Below are experts of layer 10 (counted from 0) of a mixture-of-experts language model. Rows are named router (the router's row for the expert) and show model dimensions 0-255. Each number is 128 + 24 x the weight over its row's rms, rounded and kept within 0 to 255. Numbers have three digits each.
After each expert's rows: "gets" lists some tokens that make up at least twice as much of what it gets as of all text; "mostly gets" lists some tokens that are sent to it at least half of the time. This comes from a sample of Wikipedia text that the model never trained on. Tokens count by the router's weight.

# expert 19
router:126133138137162126112125178118112149133098090159160153146121115122114131098121112225128114131098158106093128165154117135116106112123148122156071137142111133124121099143113094155122133138146148135139081087156094163149125109131120095113107141138170138099140158144117115135148122140118186123123135098151153109113093080121117120131140124137118122134126113154136094116119150122125128087099114137167144129127124134104105128101115177120143129142131169097094111131127122087142106184103170166153055106136088113110087134078114108148134159152118143124175136129121111077128158144117134110130119147112151115095116128105138120108126097106138118149144141129139090131116128166144119115124193146118175103156123104091103165132160135131122107055097104094120117124143108110127085126090139
gets: " |", " that", " which", " when", " where", " 0;"
mostly gets: " where", " when", " that", " which", " what", " if"

# expert 10
router:103112105145144091119151138112109103128097123195160161126125121121094138100108119168154109128113124100106146122189104127123114116124162109157117126148166130120103119134120056151076125123132104141143095108139105142114128113144117142115125126119156131089111132136145129131119134153126127061108117107126162094102088109134132168102146130149111151110152126110112130138117139152111138121094122144162169138132123168129128135108118167094153149151103180107127139150126136088155116157106133131146114102151093121110106159140106131157093151126053128158177118107120118133137140180150145113183151179121165126116117119103141135131097089108122089178116145156150116166110138138193097147129171152110132122140130111124124140115171104153106109118088086100134093150123085148142116093115155
gets: " was", " as", " is", " with", " had", " were"
mostly gets: " where", " began", " became", " when", " was", " However,"

# expert 33
router:112091110158126120133144155096147111157090114153110127120121136115119072105125131129153117156133140119107120126141120106106143106131147111106107116125127157134101110141135103153083096123126125151114109095142127139120089139155134094102130144137106076052126136101145126138137100151163162095133119111134140089072130099096148161119154071131121127140165110127170109122088138097112102086117136135145115112162119132103092087115148155116123126175149147100130186108099095080135144131110178138161102095152113129137106100095131130131132194124109116164152114168115124104111127136163138159149162120118151145125114116109184126104113094106120097142161123150121117140149109141151085142066123130124155110149083121140129189120137110163122124080089119104129124115106116141102103098142164
gets: ",", "s,", "),", "e,", "a,", "er,"
mostly gets: ",", "e,", "a,", "),", "s,", "\","

# expert 29
router:110129116142126114116144188164105137118107109146134162172094131134135123086090110139151095123105169122086151142165129103099127089155181120136108130155140110116110132168131117157120125138133164156145085098152093137113087117117135078111115139133137092096152187111113181127147114141106162138129100140141153114127116083114112119123127118150120156106142139109118094097126154131139128087123102143169109158139082140095116086093140144108132119149133140084085138146116116105175142165103135171151087113146117101109120122097123153146110161143085132124171152148121108103100143145169152138136114168157135113109122080116155102110124101105127098158152140135131110118120119122145116107128188150093165112152114100108097166142148131120126121069111120108119124108131113148172083108101126
gets: " |", ";", " /", " 0;", " —;", " –"
mostly gets: " 0;", " |", " 1;", " —;", " 2;", " –;"

# expert 23
router:131135090133140106119137142117132087147095119152178119138134178109148116132064131151142107170095144118105132151136128133151108114138131100165101117134151122167127129136085104160096144175167158179161123103150085113069123119135152128108079163110140104130118144121127126148135145151155125075141058116189124125109110129089099150112116111126067130122139111158157109122181136093125102099105111125112144097146085131130118104102131125091136126153133120116145162137105088087129175124134119158126112124164116101127090127136123125124127174175107152141152134123093128117110126149139162130147137148115117090124117082110150132095120108145086104151118124134161124116134132164133091137114159159098139124147126131128117131117142128177112127092082127125095104120106094116184105112105135
gets: " his", "'s", " the", " their", " her", " its"
mostly gets: " his", " their", " small", " original", " its", " these"

# expert 26
router:135136104141095125092140138110133118133078108167149137150121169152145119102085112154157119150091117114129104118200104112147129099099159120159097074119133133126111075129125067139109107125148087138123115100130145117125105114157134097122173143113169107112118139106137131140167150154113124127102155141143174103121109113104141147130126102161117142206130127169140107134135131126117091132100084161160121097136108167091098107130129125142114139144131092070093141126087118133137140144124123151148088092135102102091123092088101106138106107127092136162141149153121105131126140144168137099130142155167141132093127081100148179117121109121102093138180167132102131161110133141141096162104147157112140108133115118122105153092155156144124103112108119102124128130132125168160107113118115
gets: " in", " of", " the", " by", " at", " from"
mostly gets: " in", " Country:", " Education:", " within", " at", " by"

# expert 42
router:076117086187109121142127101098104067178112118169119131142129153102124153138109132143150119113089133098074102139110124073069133114146160116096087112128137168152132071130115108118131101117150130129115128134114148135119098110139123073088107134080130123117105132093081153177124155153126156088102104138140133082088115129108100154121113090167116137116158097154146101122167144093112130108110091159122140125149136139130119153112128155127142149169119161119094141133138130101144141115112154099132111127160088132123151116131078117148102136124077125139125152114079099142090116159143133095157113129106129116122124117121167191098116103106132105131130151099135100117133161151150150128092174110145130112131123121090107164127126133108099107135103123107127109131134147098148094130148129
gets: " ", ".", "==", "s.", "===", " =="
mostly gets: "==", " ", " ==", " ===", "===", "ed."

# expert 1
router:113124120116117097145144167088131107161105101174089142147092133123154101087128113111145119138105128128112090136125123107136130105124152099126101130124136156132117112158118111171095121149124139134108108093141107117091114153172132097116127115140109071072123151118150130148121089145133159094121129102103135102117129097111135140116149095143099124141168128151151090105122152120104114106123120146122152140158092129096124111113126182127120133162147157108105148135115100118163161132110148125151070061162101088133112078096119137150116190129122138157156138155119107111127141137128141160151110138113154124142121090113146138141085078122131083138153105126091121146150073138153106167109156120097140114180122105109122151116152121173091101078105101102126129114128110152142065110104164
gets: ";", ",", " |", "s,", "),", ");"
mostly gets: "),", "o,", "i,", "e,", "a,", "ia,"

# expert 15
router:121116106131139114143145148153124132114116115163133154157106175122168077092106109135177080155099135111127149131141089098122121119169131105104127111130167122131117081136098106161140132163139127149136075102142103132084114091117124147071150104117139124100108154100146146143155175152148147131110114088136152073106127077142145129105136139147122137160139126133149100120149123086128103129124128119140121089138121142104133111095146139121136150161150168107105135169111119100151161163106153126156121106136131070105133074078138135169130143113118143194128145158125121134123104155130155140149190159150131131101116084094173133120140090098113106143122131086116116117140101125136139120119171133111112094155098128122150126115119133153140156068171117132114104085129091114108147151119120
gets: "-", "|", " |", " -", " The", "="
mostly gets: "|", "-", " Clade:", " Order:", " Coordinates:", "="